{"num_hidden_layers": 13, "n_experts": 6, "moe_layers": [1, 2, 3, 4, 5, 6, 7, 8, 9, 10, 11, 12], "balance_bias": false, "router_bias": true, "lr_router": 0.000659, "vocab_size": 32000, "optimizer": "soap_variant", "learning_rate": 0.00567, "beta1": 0.95, "beta2": 0.99, "batch_tokens": 131072, "train_tokens": 498500000, "max_steps": 3804}
Below are experts of layer 7 (counted from 0) of a mixture-of-experts language model. Rows are named router (the router's row for the expert), up (a neuron's input weights, with its number) and show model dimensions 0-255. Each number is 128 + 24 x the weight over its row's rms, rounded and kept within 0 to 255. Numbers have three digits each.
After each expert's rows: "mostly gets" lists some tokens that are sent to it at least half of the time. This comes from a sample of Wikipedia text that the model never trained on.

# expert 1
router:107168106175117110145110119132155107128118113152132098120098121131131132147142118169118121131144146135147109096116117085084151120135140147131140133124109147128146093140166133141157116122133123166104109166146133094156127113178131125130150144144154157103168112129161102165121155132105174155138145119111113161160081137148132118142147098120100086125099119158135129145171155152135095163102122166119130134158153161131121107127077160165079149056126118120184146144157122122107094105141126136142141132134110153139100089108120116108155143155155128192169125106127122141142135128137127145127063155085201129112127121124119171115134108105138123116168146115116110079084097103115113138127116100111124110129157157116124094153139141137145150094160171161121139154097118142160078144122154
up2:124164157126155108136163151103106152142143127118153132156113113115137132095130179148130135154121154117185108106132130105139121142119126134138128188089135127085147116119087123099129101139115117127107153150125157117161096123118143109164133149166149149149131144106135211137148104151153124110108146096126116128131054112122096142095143138162109105125088130159154102132170118123150125135091090116104103127133138145141157150084106121135121157047136134158166135171113122095160130119151150118095123148107110114139166082183131123147140149125061120146096124119160156136087115136129146104091122138108137141134120124122114126126127112088158108146109101153112130137092087138138119130133093163118128146108108146172153084103137116137098125130203142134104145110134118101125123090133154
up3:123145147105121173135143118137139127103095121125160133133133108145098108168141092127128135141150123104131131142117125128115124090110114105182148118130100181127125091065126126160132097141150138158092101137117130097139139108142065159127126116119164172091186077110139128072082124123114104145144079150133142165165123126148134118130136118152117097143104208121134148113120141122100124179156126110131091123109111155154130119133096144079136117109163129058131145162131132128141126095171133145104075110096123121137108118124122140103133124117117115143157171152089129137111136157073121153084145155152090150100139076158127140127156113086127133116121135145142142134131131146147133134142123125144177117149088132121169122102134096111167133126123111160123131114132112156167096157153102
up4:112136097097148147089125134123145125092121118088097146101127151156150114129151156136135094159198085150106137069165117099140120123111157124156159135100107158148180135097119166115135137134150107165128134144141116122101127136121134123145097117126119119114165118135144145112140105114082162110124147122122103119143153124159101145158127149129116124115195101150116129135146122136140125106107119147110139177142159152146142149101161167129097141072116143101140147147185133155126110147116146111140118132168104156124095122105053146113155110127185147083119102134159109125107141152127145161136141137132130139129087110120121134143166074133098119108100110155100141133096140089132112139154108159162112117149108145125089098119163192157144084128136138165182135131142091126143109121119163
mostly gets: " out", " their", " own", " over", " large", " her"

# expert 5
router:129116090091166113103117153164127141110138111139170124107139076141128151084117113102122146111124133126115149120142135111138141124196108128149137118103145134134121138115146111072156124057131162096097105105121156104156136144101127131181108135115148109126123104105147162094135140121175151144161111117161107090081147121125109088106116106130144145121139128131122113100160137128182174114120168107162117136106142124130138097172098136111089120121107144166118120110109142162159110102159157112097100109174104170175158132106162101147135139167111099133074071143141116141116142088103095120143144106104121109140123096140133160116111128169122141103096110107130169122110137120097120113146116111110178120135126138147118136135096114133089147147103132130129114130093127085057134113119103
up1:193156121108135134149154147113127131100146106136148128125131140129163155103109112158156171145125160134131109150161083128137105116158099105134153128139140113165142114137133122119105127084123110125102133130103119105127190154115100108107087145130146147097080080099111160176144111115114103129148131136109122081135118122134129128111129119159109133107142144102102129173100171167169103155109120143157121140109093145104151140169179167123130141127162145150110138165116112147141151080123150132128123145097111183144114102102114128094148128118103074123131108119137129126170156149140153111126098136145134158122102174112191122118151083164138146175129116120129168125121134167122092180114096126091120091170131125135178145102118138118126175159143121138086115141101099113161107107143118
up2:104135158109122135077097118111106137120139059090129114152135114136151116118127084100138136161129099123088147140086109145140134104169102168103162133150137123093111123120125132175151155155108100093076112127109144112143115145138066125122092145116127097138114125099115181124116155143159159120122162123112101115139181143117128121127128123162092090150106139075127121111124146124128139116101073126156172162132113088149128123145123110068100119137089139131134113163132107174104178104147145151136130101150122145123147128115142102132163102171170129160159084105153138096097148128156136117096102117145135113118144138140145146105104138080098181141113118088102141126109139151116133143126130147103166126092102126125143135100132137125154084120114066126122068126138143147120138135130140
up3:130115107067174132130147150144135140136139134104103099146178123132142104136127124104165094127152121162111128113106095076112134112150123099137149141180141115124123135100161137132150163139135129141106095113098101098142196206143143094112155145116085125127108151100124171133114125102100105096157116090140159140103125102162116079121167111143148132100111153134092116101099125114147131126138151115089103142113109107132128127119177089072176161155144127146114131160112155162112104116124124113130110123142106100146120121161125114155157128112091070136123134108153133183140148149098121136123169121141139129148057106115139145136128105124117165128160117124094149127117150097123118131111156178093165122124113127133152113158166112160103105108075142124140114132164125116134135160146132
mostly gets: " al", " La", " de", " ", " El", " '"

# expert 4
router:129116171107102104136142144112179119140124155117101152123114082148098143141146146115137137132144119132125118123169124142150126129122087157105153141135103110103133174140167165135134198116124059085138132138155105157093123089092153154116149090116146127160105154111117088148125081148121117133105143126108188163122134141109156107125141146122094116164112104164108139138099125116102097138151102096088149162138092097126120149122119115103165106083120100134142089111117124089118124153100135180122149139113123150106136132155134138141111117150140135077152124123094146098159089131135146152130117161166123097142147133135093168157121110101115168094115114115155083186152103146106124182116177118112084156144137131136163122130115175137142127157097118121163130131145157110109134122150137
up26:165106168119121114120094097111094111123131176103198115118088115154111150142103151134097134137148087094121134141146111118112113135089164098165127136123125100100118116131129145139111120111127057126163120131083139090141163136100104159153088117141161132128166102118139145162147114136137091146174120141107154121119095096162175149139096108112118116135098124154141137111086135141151119143114138155119122117141090122149135132116098104097117129126151122102125108159119095127108131114124122148098124129146112133117154157134148107122140157140150129130117132138093129142170115136166150190081126157191076083106140113145131124085102135126142130111132172173131134156191106104114110152130116104106137145116145137133120136109104124128092079148162135110079163109109205111137137146129144
up27:123156104084111102120147114097165173130119119120122120151148093136143095116125148152138137143154119126130156119113112130075149103120136114122160093139121123098106146172166098124135113142146154137152127146112118142103163138128132127095140131127141147133144149114063157095149138125144081077127134148162195182112088149106145115133144138142156118149157168131138106111140123108122122161149108060114121140129102141119141124132122161143155089114144133097116115129123127135138131169128144120172193124132140102085119110114112150119083108138175145102124117136071126073124160103113124150133075166143160145155168119171114150147105094115130119112134142097124159095115091114097106107141091118138123165141121142136166131100152120098126124143091077169151136094130179148141108117144094
up28:169149127131145136102112130157133123077131158114128154085118098145116129181116123110129150131143145153165126140124119134090157147164172149122130150153101075139149151123144171123120127089119079156158154117154148167151132111130134149140124082135089136135121121149106136129148111124146159135135157117114100133129137119157113092114109099115152138168105144169137127108140111109126118150128139160107189145117090094103169159134127097131171117123117112092141123153094120126165106078109135144153119123167119164155107131154175159158143161108131085128158167165168157133143104115148159165154153118131117068089103143138126126128172126117108148142094118165161098122119131114106108116166134104155124092128050118138145112112131092133170130121128115159161142158118175119109117150128132
mostly gets: " University", " York", " National", " States", " China", " Army"

# expert 2
router:131159126120141167122141114112079161162135144088107138147118125095115100127121157146104111133152133141117142152129158111164153145136133121103084119125146107138109109146117155158109095159128131118149136087110134156125121157152160113139109139115105108144108168151102152150107140102097160111149132161102142083146128125121133175120149151126163150086131173080138068123075156067130099103091110107124131098136132113141099150159173117155133125166130147141137173109121109150092153147125119121121148152119161112101156142112142105139173104128144123107098194137083098154121111124116127143109183134149112147126161150113144075112137108140129125111148122131157126139181143133179157139093134121101152121085114133103113160092162082118115085079126147089133143148154129120134098143135101
up1:119110142130135118120140108115099138141090136091163123130105133122069160089121113170110137136121124140112074145119109112127140084124127129090142115141109115175135143110118104201137119174151129139111157157117099117140136117158129149143102134115155167150125156120116164124142147148097123111128127154157138142127129147132128134094126138105180105099161119174080127128118144168110120089078142135178124119149163170126135116104161150151086175130150080112138104123113142111143130121106088172122133142128128175130123143125148119111170117143111156109158073109155103096125137118141120111168135201137127124140138183117096150152144109125142169125125168140138124140151132130138158149113119126120175161140153115213155106108129130099156150112107102153114150130098135111093106130142100
up2:124160132166127166112122125130149121148131117139143086171168128114150098115095194095161159101120133156137129127145103109112113110102170101110139132100127138132153164143144111111138164071119139142148112142115118155122132158153167130100128130198120166168113140140132131095109089137151135146140098174123141109113120116161121100122113116097131144096129103105161122109132178105128055132152129159098151148133075091128103131147143119140076123086105120155139130120094124120140117142135096168135133125147132141116150132095173125121123174097151123119118114108120111161162132111103106101113158165135110166093111132182130115176144090108161095098152141125133121110180116129122129142133062136127147105142130124135116122125169121151164101140113135107152122114131175139096137171153147
up3:118123091124119166135169128104093120125110131103161117124059145106084116111161150120074152130119129134138142118123102109105109110131159100104144110117110121132157167106119119130110093089127126116135080129116137107101127149163170077144135163157114129156128120140094167168149129078110158157161120111136161128138146128191132163122140090150149128102124129089148126171138143139133099093095140151153148149160136149121137093167192141146118128116104137112115078115093114156140126149108134116149155139127155123074104132126115109122111117145139102128131098125111111121099116159110132117105145114152131093098191164108096134109176095105114152131123126162108122125124142094128110145137102135098185150128117135126111131127220132093154115149125087132133092154126122127120143145099114
mostly gets: " was", " is", " been", " were", " are", " being"

# expert 3
router:120124162146062129120122138109171124127140137130162156097137164134126131122136109127122177177108114126148132145119113162121103103088147110168125130125167158124156111145106130151121110192139158130141138156131090139118131115116100092090146145124137107134169123134105114143153146177143076088100119116147105140128139104151121122143084116142153140128147146113133169148143082158097162114156085127103144109104075139141140158089140137165148070169155131087103102145146118127187162117122111127160148090130113092137166150135091123109094100137116161132126121142156160105121141152080155107123124106141125120136114132157123103147149169123140082191157117159123164122114134127171116086132124153194124112132117095153149124108127131118151088124148095128131126131128133156147149130154110
up1:138100130146122157148089109122142124124091091109145148113129171116171173119188140134122126070148166100192132135105113127138104150121152131130128144094123148153129107127139139116171098126141115099142154136162100108104122154140153184148156111135171134064108162155107102134141163147123099127119108118124131150151134091107081144117111147143137120126173097123155103120104126139162107143152105084140169135125123164135150136121147128153119081120118123148074135159130104137150113149147107135133141167111190088139128132167157110111144096133132113087142138122143143151098117085159168135116144133121156142091149118130116133119115113111176111104128112148140129126146147210179123148143130135092109115149088145101108161088140103151105147136134121098126095150106146119108141091143139
up2:113149146119129123164092117085116152080121084096113142114067088094121081126135150198121166129125144160164133113150102132138114116143124147075117129111132123098167133130123092117128153150142100089123131160122130148133131138141159098120155129124114114182132148150150125124124109161113157132146131146130121124150095118106112111110117177150115129138086110110114146115183105162105139112121103115131145138137146154114132145125176159068128121113126092088123132142138144154127141145101095136124129086161132140128127149115149162113185137127126130112087138134123118138133143120156152137156170105194145135158110119136163088140199140159134102147143113148096141101126138076132137142144144142156128117100130121139124112113163159109119085116128100076106186142096131126172160166104109
up3:158140125133123149120120157170152158138128111097099101144096117097139137141202104099187149115157144131127152126136092131073119074132140121160108143121149123169119107170134110103134123149123136111106132112140118106123133090104142107109123115103125094123197118162093148165120143135131079076139168138153112118156132127160103113172109125101178103117106116099146082159093131142136114160068161131107150154135119131108143141144127134132157159173143125101134096142107146124138140150130146151140145126124147104152099105115148142140131111137115193153133144146162188128093159156122108142101119107116119149140110127107115148135148138124102109132152141112105146166207167135111140115103123144125083138137099147132095121118121094126125117154133138111139118091088129166108163125097160
mostly gets: " /", " •", " Genus", " (0)", "Personal", " Location"

# expert 0
router:136104122121170118140125111123089135108101113133102092174145158124190131144122123111155084100114121123117125157100125155113104134125142102118141119156085097131105173090091096102101123090111135153136136118146141141121116143109106143119101116157106178120092125146157142093108117121139110134109102148118113113131141147120133158124133162112106127143153099119136158146099111129117110124127162139147097138112136121111127115129157125071170178141148127120098141130114162115105121146115149110123061144105142119110056141138114170124130165053094125102193119099154128126121128139183125106127104123126082153107108128110145094124087131140132163151063169153078105105124148126092141111156121173135080149134128125133103138133140156116129186139132106132115122098181128123129149118103145
up1:123168128156120134109121113104152151077146149114139096094148124123161146152134131113101119133134158099125138142115137091105160103099129134128132072122146152108119182142149123112142155074144117125140111141099115133150152149157119156086157123148107122135139113116140125116136120108089099155113099131117100109106141208085110177127128115151134132142159092134143106149124143126120154118130198142152134170100125136132102141184117115121177077180126130121089099155108105134140146112161175126156114161138151136134130144171092115119152096093131131150095126118092148144111133117145065149124107118189109127175123112131108151118138128109171142121157126085115120149115106109122118129090162182153148123106100117087106119100166138122140136114148113140097139140159164110150101106139154
up2:115128140129109142102189149105134139100099086123160125117122116131119102112127151159145148159130127129129154158153122143117181143104136120082156126148106156131125144140122104147127173122135112123107127111078157114119173161116123087151129130144076181141082134118160113141102139138095136116128075112052160122113133129113150123117096178092126091112120087147109110097126152126141097131143143104160142167113094141132127133130117113099135125164141116137115132149121157175113146138095162183150148135126118135119125170164117139127074155102179131125141137123123106129111152126158185115148099143159128133095153141150134094120100106155123089144091127090155148144111116159079123109106129134133159145174137114127173129102147110109097074119102092140118126102154098132131105114142081
up3:135179161150113132041146136135079149151191138159140108070150135142097151089114132119116115161140168093151132136117097121097129138135154139144100137170156127150101132118134139097140103138138145128086139180118121114150141139106165149100178095185088126129136180113167150107130146141139157106112140145131135146150153155109116139111131116114152151111145142106147092124138093107138122097104114155129115177139112119095108130150116121081110161140129149117130127165155093133080145098119129129150137104155116134143135104142108157126112130133125088119127093132142126091165108110097104110116173095159125154124123134159115121173135130142134139148100117107140135147170135118129098076140112134127152110139090167142150127120157094114109127128128138160102167178144123115130123114193167
mostly gets: " ==", " ===", " until", ").", ".\"", " However"